{
  "normalize_top_k": false,
  "balance_loss": 0.00954,
  "num_attention_heads": 6,
  "parallel_block": false,
  "batch_tokens": 65536
}
Below are experts of layer 5 (counted from 0) of a mixture-of-experts language model. Rows are named router (the router's row for the expert) and show model dimensions 0-191. Each number is 128 + 32 x the weight over its row's rms, rounded and kept within 0 to 255. Numbers have three digits each.
After each expert's rows: "gets" lists some tokens that make up at least twice as much of what it gets as of all text. This comes from a sample of Wikipedia text that the model never trained on. Tokens count by the router's weight.

# expert 77
router:096129128085171111175102135074133139121162144117186132165119125131163140136113182109160174090103172128166125060081100151137160085145129142147133185119169105165121117107116126107173078129084150125061114155189136198157125169130144137107079171140079153086171171133143134089119149162073160068064168115161118102161114166170079163099155184173141156092075128105166153100178084091111172103119194136139077150092150148094099146166097123136170143165172124129125164153113135082149111177111142159162167110133126115151129067107155117123128094173130154093125102196117090163102118170128174164
gets: "-", "–", "|", "/", " -", " •"

# expert 139
router:090166098186168105104120150103150053153133179129124088147123181100153140145083140124140134136141090154101119156106123132081065144125179136105082190174125121112141149162145117118077138114114082199132083124105127119154147141150058161104145135102120161155137146165136090104175157119106182133178185117158120168098120067139125092110100146142073154154110116135159057066130148075109158071096100142180111105136165145160075117078132185096067112125097137099132116131150116164118091145142146160130159137121174074165090091114097186090176123187138129133133128078161186084150090086153057126
gets: "\n", "  ", " 0", " 1", " —", " 2"

# expert 150
router:133147161108072151140132128102167195141124105096182113163108096106066166101108139112085131072120177123176152103150082120157163109180114143182087127121103153096148126137111094136184167134076157049112163160175177170125096122138110095148128198122096142158113106147162106071153118152086145149159147097105131089118132150186126123137144099159120155118171139134165120152173103129107107184095150102109074120094145131152129167109179082105197085182109177176175115183070159131107130112082112184059085148161133090128127087084147100118167189151156134113165158154094103148113100078125136159
gets: " |", "|", "-", ".", ":", ";"

# expert 106
router:157107160109100142135116194140109117081122162123112149110071133180145124141153132201167150127137147097111113095087118124098086101124141141109122082158110143182113104137079063191147136173068117091190072198124135179121172143110155122091125175088090173179117099075146181096113132167090147150174116165140131166135146140126121130147120151142132130165160182075095100066082124142103156143089135134096087100105100175115149138107094100129056084107190132110130129106090134122175088131116113126201102157087142150133145166120089086137143140173185152105134133117126146086099210134079059097
gets: "born", "In", " –", ",", " In", "–"

# expert 116
router:109061124146125146128107188122192141162079132079096124103193144104147132079082117150161104099121138135101111103170134102087162129091182091173143108127103131083020117159211111156116102177098157175151094112096129110136185137163106107148098106075099114109087110102178114146108064153111142147140183116079160115204144189080095136105120123085146128178107135112162107140103101136094147133125143123080131170143123136146081125108156142149118141097102124088109081153169128182116160127093132126080091122153161063138079110078145113154101153132102126079147153179127190087133066167143106114
gets: "=", "\n\n", " Born", " Website", " Country", "Personal"

# expert 145
router:134071127106084169120097083162121158181099181121158113131088165143183157154104116117096078128095209152129107089107127131138120102120139170086103107118113097167140114132096080158134102132110211090209085122129064166147067138175111084110095126097105146104165113128147138117111132136167056109065109094116158185196119184149119102132113154078202113128156151094165143118140117137123108164172158106145159181142155089064149137156106125154184138130124124134178099128095104123137123099146134138174188196088073123124144152109146144102119151139147152057106082105130121093130083136130087076
gets: " of", " in", ":", " the", " from", " by"

# expert 117
router:114071079129086119187151107105145163110165136122146101175157127141085125072141183157123176156137128106083115132167084122101175130120145187118143094160109171093096131130078176114143171124156128152141130129117165117127187128112122095119165117160198154150134155175138115167114149170097138120134151144073100124168105114095107139104160074117176114099055138158068131100105123130089168080154163052132186127077084164151185155131131086079187151144161171098161177119074168108120163087139114116135062137185127118149176142158148085136138112050122164142144092086088105163154092167156120141
gets: "e", "a", "o", "s", "an", "k"

# expert 146
router:091080082150165104125119072086121110111108148126117174123113133151155107092079126173151105173070096081129103110121157149153123113193149156100123128090119105146095119143134147084110164114154086080143122166174057130142120130084125073090152151111129106201152118130172133088161102197127143172118081117080139081085104145131127133104121060137176143152134137179112096092082101183135123123136140151125169125121052205120123123104107103130162126179113116083183093136175141182122148158170113198157072112118096064171121127080118125159090146114151163084062109148124153173122145154191089132
gets: "r", "ar", "ver", "ier", "ce", "ile"

# expert 85
router:110124123197085058169156123193139102104152132133145151124173101135115119101206156119165139156158091100079134190131115101128095104141115140168105157160110105101115168143091196142091158170153120083161145082107070119183094085137107113180129095112091102165177113141114124168105105191117173189080120161125131115114093102127109149092191170131160152111094183112132135104114163136155171154130141132159091138085091158092176134164168121124145138135125180119083090104128187172105188095105129164170104194170145068157136116152092082100127146092167104142112118087137119134108087156138064176
gets: "a", "o", "e", "us", "ia", "i"

# expert 189
router:126169132101099105128093125193129076158133107078137144159166130099102127075128089150099121126143121121194081130120153120102080121114136115112107105168108140108109119122165108076115102114131202193190111113109180127145165155159102124121187100097157102139141161077171100098144088188123172049180179111090161142078085119079096129110103125190088123103158099174149109081135158137113129077065119164158139110074128097125108135130090117127126100159162120134073133125109141159073099118180147170108136134106147077177101136097152147177142170153135060182141168118145207078144101077144116089
gets: " Date", " Total", " Party", " Location", " Year", " Candidate"

# expert 171
router:146097145138061123123087113152160099137177149123090147170121124125093151201085095129128119147138118169036127081143166121168163138194142115135132101144133080099088143122146125135122184139087081085055149119111168060128134153110144076141125063121114132150097145134104140126115147201082141131133128104115122144074171101162139164113149150168105099108078070168061137150061108097145105121080183090151118126090119209104101082110112080095128119126134104075174117122176131175123158088108151189073135116128149149075128176146096114132147130141181113101102157114081136093152089088122077141
gets: ")", "\"", " It", " He", " he", " it"

# expert 140
router:118099164052088159080128141173114078119108177123163147115133157180115118142119121110188138134144123100089126172153095151161157178120173092177090130139157130090162167151090089192077111158132103099075143102146068191088171063092144135136156133162102136187104139148109151148122105096104138090109155128081081116117148084117193138155124077172075105141175128137156151135118147112157091158099087191130111107085099131105080138163135148159094105170117195157145141108149148120167133080089160187188170139167134094140120161142099147113199146150157139160120075131089153107121132150105175191
gets: " co", " Ho", " Co", "ro", "co", " e"

# expert 170
router:108153121129123133118087146157104084131135113098153112165095108089133087153083194093120118140101076081175198164129113135087161162183127120097096143119137184175157118145204187120176121096169109167137146115138095124132109165128169130160110085161133122073103075095119062150116105128160146127087104138099078105082110183097188128097107143199106086134119050112118111114124106154165092159157121138144127104163096124128151184107098111065134209087123162163174111169121094154158141095165141102129113170093130153130128066120101138161089145068144155152086160089159158157095172121115183091
gets: " the", "ron", "ual", "time", "ion", " career"

# expert 95
router:156076121124124158142187052165136163125085089121110138091087148161183151153189096088117130138169175076143114063165177127098137141180098130095141128159146084099175082137098127127131096120113164114124049091116105162136072097185106161141114117163120130078133097142128150082128182103103095149100148136129123140156157135123123075149144140099157081123138176143117151175138179090106123122198135099076111080127133170086139141101109120154120117087169172174125129139076127102144182156121101038178142142086098193152134115119125167069112102155179168094166122107145116134115107174078129065
gets: " in", " on", " for", " by", " from", " at"

# expert 137
router:214119107124131166082096118113162082125167133104100155155115134100103067119169139143164128139190056113158118120142110149159104138145095080129139132149122193091146141166115142108105166172147116100112170121142112093170146185093193059110129103088136081139135190116108163104170205133099108105119145070197099111064154106147082088141105184053166100100092120111121117162130100119123160156105132143131089084165138094118130067138134111101147159141146101083149086091169122069155140106116159157141142121158134132082140114161102091182159125157124067100104134143127092148181169122190177168
gets: "t", "et", "b", "f", "g", "it"

# expert 100
router:172088177150100124048149143124107121139125147136105107179073136100096148158170096171155135130109102189095174172129090133071086129174142091148090189163120186091109135127115128116146104150106106077076134093102167150152144151101191084113099151148124117149154121112158127093173106112075146134139161065167137129163144122174130175184185128094086156163107168098152105176092120102144134155099099160128095090128188107106105107148183153127076126120170180093126067133164145127140165130123149123192139090123108147178194118152157129170155078150181122146094092160087140055104150090141137165
gets: " p", " f", "F", "p", "B", " t"

# expert 68
router:152099101109069086082101140110148134182092137114124143174089170109130102184100127119167133187147119139100136141142090120188081150142084127173092176100122159143088156080096106074078099135134146060095140139134088119137085125120156122109155129102077100132085096108071105150148187151065119099118121133104133174124058120178147117090119100061126119126117109095102111130118084191097146173088101119162094096141169108142162102106136158104110101128115148114167116138117127128081104118090167164139066085119137116155154153090070152152174148073103071198152064157116100114065073077101096163
gets: "P", "T", "B", "L", "D", "M"

# expert 155
router:173154163088080129139146115107167175112170137139126090194133089057102139099103097100080091135126146179186113078135141155166150139175118195192115137122104131132162153105143114178168147150091159059144187151130195161131089185123097081173121170126120125142097089129102108072087132132109108182131158057131159098156131163148135127135152108128075145141215121092161170136118084103117070167088148073146072086105146159156156132078128111110105075159070151147161172125089166148128163152097108138073125133154129135106175090081119129108180115140135143106102151150115107111128149180118128130
gets: " |", ":", ";", "|", " /", " ="

# expert 180
router:063179127139110067113122092095128165117165155102163123184079087171162152143102099101135150148166101191135145132107151140112111156180140131151181105156133089111131127187111160169134164102081147100098107183118116151141152155098081106106157113133113138089194177191095103080072091139103108106149154156139120101074165147152176143135153171184149140080090152146114127126104129161115103153105159141096110169150148191107146088115108180092110157106065170136138098093091103138125097218167153158116115131057182115179156087135160139127169180130107075090087164109145129077142117142088115163
gets: ".", " .", "\"", "?", "”", "96"

# expert 138
router:061116095157078137158142150150084132078110097113089158132143147152136120052143137202109071162184142146135117143140191114098108142071104120104118090185082089166151154152156166087135169098093098203180145098147090110154131129138123159167150185094076081175175117097101104091166137124109144085127089099139134083086124073175143106132156134155166142083087110130118156095112110117111169151106144135094146121163116066075097094153163173143118122147136139133143095153126097143163132100174144091122133158150097140171133101119102130157135158064180111096141079170101102072189149186171179144
gets: "al", "er", "l", "se", "le", "h"

# expert 160
router:120156094094148158139088109110096158086102132129152155092089154120199136146158164119141157152152132156162088153098073101149078115141148073124126191145115108181133106193113108105130097072108129177070102164176121172151159152111143167095135187144066100150159153171150144112161169165089208079090115136153133185109097118155105124181188136171101149082131151182194105105181097149129136116165117137107062139155176138156117121156149152167099119174115087131130178154160123124161091154111144165168151052147130135140078108118125111163089146115110139176100070098135147130086163110144184160
gets: "-", "  ", "–", " New", " C", " U"

# expert 112
router:147156084147123105078058128138172143111167142092140082117095182145073079141102140155064135100097130138161065125156164169129109131164132147121142181161127051076179205137143099183096130102099126076062082126100122175111164195115116113072109127123083132125142084156112117154082101164129114172132092148121115148121191150153092138167162135159115137147156131135177100082117165123107149126138185148110091106111114193118075098108133138096107138149165096132161129091152163070194155114095171136096143136125181169136141147116084086089197121138149169167112084120147143087190131135140128141
gets: ";", " |", " du", " –", " and", " -"

# expert 99
router:123174068114159164138149041108082172123172133149156075105160146117127062145130085167117089164095092157111145131095143117138089102149108154108102154123132145202088122162130098083130091138098124106145131179113118177109182136087144118119111147085128101133092125154189132110159162107104064114118098144101157093093154126189070169122115107154110149159118145152155151133143103097086169095148121161186102139102098159100112158091102132078197138137104143078162107132154092122102143194142166220162159108197147127123106176120114177148126105166170167136136110204112164163098182097119146181
gets: "r", " inter", "ti", "-", "ter", " Inter"

# expert 66
router:161095149141120134125159083127123181184083166140122151143121173113194113130095145121180111106132196122162114085146142129115160104085122103114116124132137123164169090105103092166154125145131134088197068055119121171156073103150147185162139096186117124139168077158128139072099108073123105152155136125109103130193095125119104064188142128122190142155135185060122118178160125088136146136204131056113200108135144115100136139141111111196130138119129124134149125100085136105190157182128129034165135146084112163149135128144117150082138126106108173112129100161181124116138077127131154077
gets: " for", " of", " with", " to", " by", " after"

# expert 131
router:150125157139131116151138172163095172134183126114118079165160111191137142078107126162181111130161132155155128106178142106153155164124106124092145092152107116096145100127138147117121135142112096136186135080152161100167100079129108120154112141137166147178125129094128092134144131030161156146097096107159148105135150163159101073134095153088203122140138096074106149173169135124172158106164181105113166184205155085157121107155121124199129123126169144131094088192099077128130115207205102071112110164102075153112170072123129115106122071066092142135158115121081085163183097139151124137
gets: "ing", "ed", "d", "us", "ng", "e"

# expert 183
router:111109127181141111122088161099135124090110153087077077139092157103061104165117130136099108126161084126146083105176182123081191157150130104180145173167088134069202088109093142188128194139087120077124065172118074078126163186149072085080106108114097176108134125180163118122136118132100165164143109109116133149092115103139188155217175115111084179133115095135102115125110128079146124077086139130084110129156130092112132156108125091075130087132095142121161110084130126155095147120079168133105186115114156123167158126093109146124159122119168161098123140160090158157155157072099098142
gets: " |", "|", "=", ";", " ·", "\n "

# expert 109
router:098092173133198063165091184112177125146131143092123101132150113142128150092122174135140141113187107136189145107172108125105085146146104145049144126135114154185115071166126153173148141092089057079165133105164159158133097134168136099126145078066106120147202136138120098123159138116134156092188102161100092099186143178163109098123170121139118136160144061126079129126175117119152121173143095166123153127176099086146150105126089073062113163144155054129146139169097103154140140165153152146065181131135116134176134177098134130102098143072117161131092147128145103113079149104155108192
gets: " his", "s", " her", " their", " its", "ing"

# expert 114
router:142131122118076147180096118152085107129142162157133101092155120176090101092143147101128086131160125094132130124124133118125119092153116162111181168157104140094091219134167183083113128202104143064098143172084112088171122154125167196121159091188100095111076113149119192126128092164077161189114162086194099119192115126126201147080064133132108153145123142171103110087127125132154132129120143170121102138171152148113095118120078131163148086105105129116168115177150136131138121133107138163126194157165145173122129169143173162224165096119092151106122142111121089179147086122131106186
gets: " \"", " name", " as", " called", " named", ":"

# expert 80
router:134111168094107092090178145125062154141162112187065109111097135166091149136164119154167150108094078141102073142158114098101162138147157118131172161110088152156180166118119105132111116092133148141143123140170157166105128113124176078117165113143148145176133139090152139081168174047115144094167092104125118115137087128171132136070154135107154119164113114131136120141081058135077084197076101147188092090118188159135095149161110171167140125171142173094075113153124121162144132142135136152197085065128129102156161063086142154062100108123157181157096076126086097106127124104086073115
gets: "eg", "ti", "pl", "hr", "str", "vel"

# expert 141
router:099177135129151116142111148111090154130172158088180140156092125154136126149110160135180185123141160152163132059063099144132141128121108124181130182130129105206144114101112117131142099138068105123053140180151121135166150145145143131107095127091089153087159185143142140123160161165075131058081092163187113116130131151161099127128163150174101172117128115124158144112188093072133142164141134145134058139099105132081097146160094151115176128173189117150129173191125074086145100181096211172161187142095120110143131122116146184145126131181132133104128093167087124180085127176129175165
gets: "-", "|", " \"", "–", " un", " -"

# expert 167
router:124148143133098072123111127081167122118092183118109141174167162075168133127165173139158150104129129106173136134085107099143170196147129129174101193181098140127150128173145110138089112191072122166096115215107111145148149137115076117138174087138127111119091120205132163114148134153073133171164106171083180076155148138114163145160179164108128186148098096127153110127159088098118093168124163078060111132135200127129107154117136148089132122151102088106173174165105088151107157057059132164118174153123168125091085130148120143119158114115163125078127169104097114197126102122095096139
gets: "|", "=", "\n", " UTC", " Binomial", " Arizona"

# expert 175
router:066112120188119176116148118090179099127172154125191151176107137092136101157160153133077119160137116125071179078119194117112090137138066064122161096141097169152173151192051096124108170106137115132079181119133187165121142120105106086124145105075122169140088137130139104140184141107098150142154084144122134105092126103108050179104101172165132180122086188146155158114095120160102117103106137142128152207120124177061153111101091116143165078131120110131115098077131140141134085051087147165090159107115136145114121120153110082175129162139178120106084115083147161145140124154160119142
gets: "la", "za", "na", "sa", "da", "ina"

# expert 130
router:163098122119148173133195113143126178122104138136114114051077120131182190131219122088093140111159111076179122133132167110111105116154140135060130135127154150110077076146119096110191098138119141115185054122137143170142114143175117134125094111146142154157155117150126160051108139133111111177115110153109125162168142130155135073143160103044175089141103166137090111127138167135113052109177129088099109080099186176111162156116081100137141149093136163145105150161074109158122163108104065097150196086085128154128098106110118116077156135183194178109158108130124145153124128130142085125
gets: " in", " the", " from", " on", " In", " at"

# expert 82
router:165092086164081077157112116143122096166133137079096108180115153111125149094141075120094114169127117118136139173162165165095112106091093137124109079121112118113089154078122134118142131119171084153123166116082126075134128161102165142102129078081201115136151120114126155149132118081086169100093105112092148157070158148064091115103142126148078088101170145106176137177105141135151146084174120131142199101154159082169179096165179093107150096174124074116065131165137118152071170164147087174112115185176103140142124135154145156146125166110060100080167102107150158129174093130074201171
gets: "s", "es", "ers", "ies", "rs", "ations"

# expert 132
router:125157082119160085100134181154141092090116130134142150144109170138149142102094114086130094086086089095095152176104142148118086114114113092147114118132104151065116133123108129162134121158148114090084142123235117125135185120109128131135099105117085156210180187162070110088095107179148184149141114132109112109178138122123160079180155096114078147098136106064070091080146096104128100129065118117069125128091114164114135132125096079144082189089128099118162093065146115120166124122152152109145167111171125147148124168138083070083145142204188105178117091119160109153082086113143144174
gets: " a", " he", " was", " He", " then", " an"

# expert 104
router:159104107113141116121187083102125130168091206101118148173138169089122129126087097138103079100148106172091118150135164089130135131049124134121124127107100071116105106134119107096152078140149126098109136088122142088151159082063120121158053118099149128088124153164131094103063103139130192180162102078157138150177119108107139063122109127166139142167157157096061139184142170072124167080085123072120193112106133141211120102119095063142127129098148120112115145142121095071164089180110147101176139124162133144119130141161157133104173117186162091117156092129125083162144045097117139098
gets: " was", " is", " were", " had", " has", " are"

# expert 83
router:073161103195193193155169072097117085089118063134192134145169128123118113183144150079148102136093155149093120144145155118182154111117114094123166043145101196154135076187079159162145144158187146123106145129115131125129166128077137110156158118103192163139076130121179104147156115092116091122141148140122133091131120147114092115128137125120143124110086145078131120072108068143114164055125138146170091150110081111120112129116123080075180119158097163102090136075135169158112092072071163136089115124156084149049125144170093118167126151117143124144122158092117127134083135149070123168
gets: "ha", "za", "n", "ra", "ta", "r"

# expert 119
router:102098156135096159141214110124103143163146186076144169091149179175133176165126131111148188082175136131158169138142135110184133111139151168161110131146175073114065086172066139174177106045118114104160122137108191112142145107113075059086124085141121126124123158145149114115086082152125101153150134154119170073154099122091144112122161169126146132104112134151099156122166165160118099143154111155072145105118144162169093120103071142072140170060110117124131124171114089171117119207153146126084126135094154096149109107083148143101157165122106126078101199060112090091127106105116101155
gets: ".", " born", " released", " died", "\n\n", " located"

# expert 152
router:156152116111120090089092098175147162091083169128126096116065090141174119114117150134089163116111127109167104158119128134165125161149152082081139192107100162138150133118168122109153116105124138121158096099184119127134140130190125148179121095164096080126192053135137112103077106158151137137164106097131166123183098175163090081161189199117147075163115152112123187132146129136097122129176132151114138112162166134119106134172089097155163199130113175100181227087077119153150169100088108078164154157154125168117118135121090079102108063123173138108117122137139108066112049156120105110
gets: " the", " for", " in", " of", " at", " a"

# expert 69
router:152196143100124107112115077127132072117117082090115146130079161178116153153143032151137179134116123138154156108157152130124117154118158091100072121182126129117119135106091126142082098172086172115091119176105082149067184179120168190121171108140106094178144125148118157096144168138063135110129128112118140173105099109121129124127133192129072160170176122184140144091121125074133149147085114181115089114162102154158098133116097187071084085126135118131170067103150160163142114071128145147149166134133113195079142114132117171130161091105155157151107106094163161050127166089164085175
gets: "\n", " no", " No", " In", "To", " To"

# expert 75
router:126180095158110117139176144097150106155191101106098093155099109175167119125117186082181187124096181185185124078080073126115121092096159145185143119053145141130146142164123102131133077072100096145080153173176130167069148129093091134204139147150154155149090194151135182106152140170096109116127110100091141121083109147099177134161140137155142171141084145121142159152143122075144160150146120077114066097152091162166119103119147119183164112099153131105163132192099137127077114077162120173139161154075141140065121127115141137144157184152139076159150137141135101156160127103078122145
gets: "\n", "\n\n", "-", "\n ", "  ", "\n   "

# expert 158
router:135144071140058130109136075165110087127148151108122107150104049153088067148072091145120124153150092170103144087152165102139159173183137150134114095130123123082100180090134151143113145099130101060092156139119109041100083128134151139132163100119108119140117108110088145127151125173080153188173102126129117168103193103125117162112152175176126121102080126172099130115079136090145117092099162152105089144121128170106134091046150131080170108179211174112160132150127146181057178165146175119080176083134157122122151151129136124127161125089175090138096149054126098136130123101119113121
gets: ")", "\"", "}", "]", "us", "'"

# expert 156
router:148097122134105119097103159087145163121067081144079108084141127103135123087096082154154172120184147139092136111151058162121145120136077152113125140093074141128142175114080074104131073138126153110128150204180075189141101142081080093157164084101091153118115096151121088096088109139119175055173152118092158178130115134125158175079158161150149119127141090084099156148145123151134128121161080183132197107131108120143133162107073171137104148179171141134149127181129116156201130127111170162150098119174145122150112133115121116107146084104099098204109066097122081144088156149056113106
gets: "ti", "st", "est", "=", "ost", "ath"

# expert 162
router:099091135095131106157163140160162127126139144057089082169153127154095145103101117088122155129131089114211137096175107068158125107156074137078133148125076108181105078077096122128117153075075097083131142107164094126163136194149107098114203080073094142148185104090137087113134174127128099096143104094107102139116163168150138074123189127146114113126118123157137152098114098097130131185109149183145168135187139064110137110143146141080130105188164075142126109139149119159136094096207111130124148166150092159079168106159057106117070130103145098135109125176131070144124171179131124149
gets: "s", "ct", "'", "ti", "ic", "al"

# expert 93
router:147159127141174169146093123097098069174166147071156155117159138111136097141085147123078088136154095152097149120199165048106133160069133064150103085152125128104148104174079131156132166181116106158076192125091149091120115112110126102179124065104131147149167114104102134138089146131109157120078164116077116177081140078161112166093106171181110129123091133137081195146077126141072111107107084132130125118096097145110103146125095096100111134125115120108080096150132159169097064069140117159116183173119111128084150109146111170182148161142082062071166119156137184131125154147095161150
gets: "ta", "io", "\n", "no", "o", "ma"

# expert 110
router:107143136178165088173140110077113148105110078125097147187147128150141114102149152120154126136141154109142136136172136096092102174159068131097101097117065148113104106147084195082113166163153056104083179118098154090089099127128086128139117108103147124111101137123132189137142141164074144146164160085058152118144069103161115112110160085141161119119155118137123153137106108174117152162167122181162155151169131124111201104108140076150174169165150108151184195093149157153162147085147135151075142096140091104132148153096117106162196148084047078090177047148143131076144149166155134139
gets: "k", "n", "m", "a", "o", "z"

# expert 143
router:121117111070124149112145146072116182096137159105123142165171128174116051116134098137182152171134092105111103133071179138112095139143132186062094084179087150142127140167090179124113108111091111113086107101154110156144159113101102107110186115065093098138146167125135117123166186126094063158193099113077120090085104090149111103157198119124098156139074114115153186117129173095136112135154106107157059120140077101153163141091101145139121136126098123125145125139140177169170218104135184152165155178117072098126180172146154073097132123118113066135094083125111129128177139154144154139
gets: "li", "ur", "ri", "l", "el", "r"

# expert 118
router:153126086094127142140149095104191152112149161100097144133094166098097139174139132125116131161147109161147133120153171181052183180144143117131113182177131150077175137120085167166135156155049131094097100130148122049145122138148107146165106115126093132150129122195101115102092192176143087132143178128085153115113113144189152124147129092146139167102163097148110142078114130107119156112069186077132070118094165140160076168083112081047121082131104118106146146074114159142115124164080150158076096146127175112143119146074123091098135155136107183147175177112193177118130117103100144179
gets: " |", "|", ".", ";", " /", " ·"

# expert 98
router:158111106156158103155128128179115093182062125115161139143183154170108141080151149080141122122135142138098074188166148162117122127161092143174114128116091152106111160146212140085153119164195124089094133078101158086137177097138158177123109089168216125091106195154128090123134076080141124155091103143163109096128139090088135140091069137138094115107182060149096157186186154085162151097133134129148152125116116072221104132153118075178121123139128117117126154116106119187079103113138131118113154115172121110197102146139150130174110111142107127149091147115125111149129097067176136169
gets: " it", " him", " them", " out", " back", " her"

# expert 187
router:156136176079142084149154108081129102112182158110114127162124111183082121108137096090130135103073131138154142139128123092064157131172088158139180083107097117156115157155181198121144164169114128043062110120127128116132180155135085086115153138130081102114140137133133096138104169151101057116142117150157116091100123074146079168070144131077097195112094061114095124089108096141152167110135095131156085143222182105062138093054163164104113124105099195128126117176166174128134135090114136135122125177114114133125156162117136110123090121090152098137086109127138089143150156101190115166
gets: "c", "k", " ", "am", "ch", "ic"

# expert 165
router:147139106190116101095085118106129181130169167098150093193136182085072132112123078143174106177154134134168156115147081105118110116170116117073149124081145099095087175143097106097130160144143089101168144115114113109101143185084120109120120145144207143096099142106184144158128123196185135153141101131105127111175114091129142110121140146107158122155067119117161135166098109141204092096088119138152137116183136149126150144100096147159109178167116126085167115144160089140137084202140135178118148097206086078214142124115110136161103175069162174091169164104135060169112137101130138132
gets: "y", "ing", "d", "ry", "ed", "ling"

# expert 124
router:150160096185131100120079135135137119107133179095080145129079090084116148100165110122083089173102066127135123158170131120168128186191132107152111197128117117081177113121095157192067170159081111061113108215093107114135162141152086125146136096094081111135138110163146133105145169140087132164113148077194189163089132071148124115141159074145093185161129129097082144127066149122120104125100172127131130115117130050126134149120135120074144116111127148159144195111077101163176103126100150165117069151151144190134077149115092157102127086127143142125134111160092172121086137133094163161
gets: " |", "|", ";", "%", " ex", " /"

# expert 129
router:091164147114108129153123160104083095070084167107122111131104174166136125119121097151127076137201135119116085165107126142056087099126175083102131086180123076210144170130118124135133109088131149187213081135118095099125124176203134085120174169067103102120166093172148133144195093143096110149167151175132121157162123095155162110122178125144193180082103064116134132043143137128109121169089181162135175131157110112134176118115117160090150124156131159136175121145146128140115167094159152144131101183142079136139148109132144145149176115134181158172132099108123064144147135155137109151
gets: "al", "in", "en", "  ", "id", "ular"

# expert 191
router:085099098122134130147092113107149128133158136096123099168073136153128173138089107176081147157131079191120188150107104085116137145161108161131115150159077120142170138084130118164073102125092145047091162188120156106126140175108131184129110111148124092079125102144155124114147175146082160112189092117156073142155188137132165166097155120159102143144097133186091127051094139093113157093079135174143129123119086164064084107091131136107098104112156103087196106087165077168130081099138171176123180125119159062083149176154109167063142102136153181165107167135168104134126125131156138132
gets: "'", " \"", "\"", "’", " ad", "\n"

# expert 161
router:126206111152082126118086171093131131090138177093136115194072182110109127144137095133146173100096128125160115119077147141133129114142198123150062162156175072197166160121109080142145114102091191104113135167097131148161103155163111159088114123153111103138172137147131111139131128138140181100138163108111146174143137075111095101103111135193161135123087123112138110081139127167111176074097157132182082155108151181085115133110099179124100144119129064098085134128108151150112065145144087118176164133134146069167153086096127119140050173178174119105104139147157083052096167147158089160
gets: "-", "  ", ":", " •", ".", "–"

# expert 184
router:149126189125146095085163137133120130097105052170154158187097090171150067121086159149088134132084124150146161105094159159066113117189116091076082130131139131138145108119091135160155061129150125101092133124153105115108099172095104128085088110125100174109162095176057087132140144159094100163076158099163131095139110138105163175138054170057057180110129104071133147178145136083099119140076164118106089117102138147105110156119134147181109118157116089160145125120127119061180178160163120112111173189104158097140174115142115153063147130179148094107114106110141140124086168152149160141
gets: " and", ",", " or", " but", " so", ";"

# expert 188
router:138123138128081175106175130152166116157082061165126159172105117112143107148106188140081131141101122121194113095103129165110133133157109079048142158120102108129156150114075127107134088110141109082080100121119140097169081141105052123122085146072066157141172080184125130105114131186111096186108164119168172132126153116117152141107111170050127112137104111091111125122117134119117117166063178110133101102070164185095088126048074120085133104149090160119134156090094107128128091167115101160159145154117150083150121121104140129088147197169077071069092116092164113088110156154121149158
gets: ",", ";", " ,"

# expert 147
router:136177133108155122093079149175098111112111119139128160107118112098159184097105090138121124155067113056044119103068122086133066164201114126095111114161134103107137093153149130163149201147121144107097160122090070121124158172119123104145136131102162133133187181081130108142131096156139176148130068117084130194149188096093040088174144153097121141130101113123157159171150116114144146180110092151109142100118128081159114115123072170101173119133090155170146101133116113187114149100067144129169210112130104110097134124161095148123163127091183145173171125095119155069133145094176122102
gets: " many", " two", " some", " three", " all", " several"

# expert 94
router:172167116103196127148114186162158038123097142107113143121111131151156227114142125124131170100098108135109170105142159175156058112065100092146127165094106138087111099101127188174097124132172099100063139079151149121148143113163166076142070123095090157110149109182142087128126115091169156135113104168118130110191081142123140086140102152119109126150129072140109153124102163146147138123101126110157171157098124127120037134139108108130088113085144157114177105085132109132142192070126144139142153111123148167110159127087140078130076156180176116158117079092100088121067082076110142182
gets: " a", " an", " he", " it", " the", " she"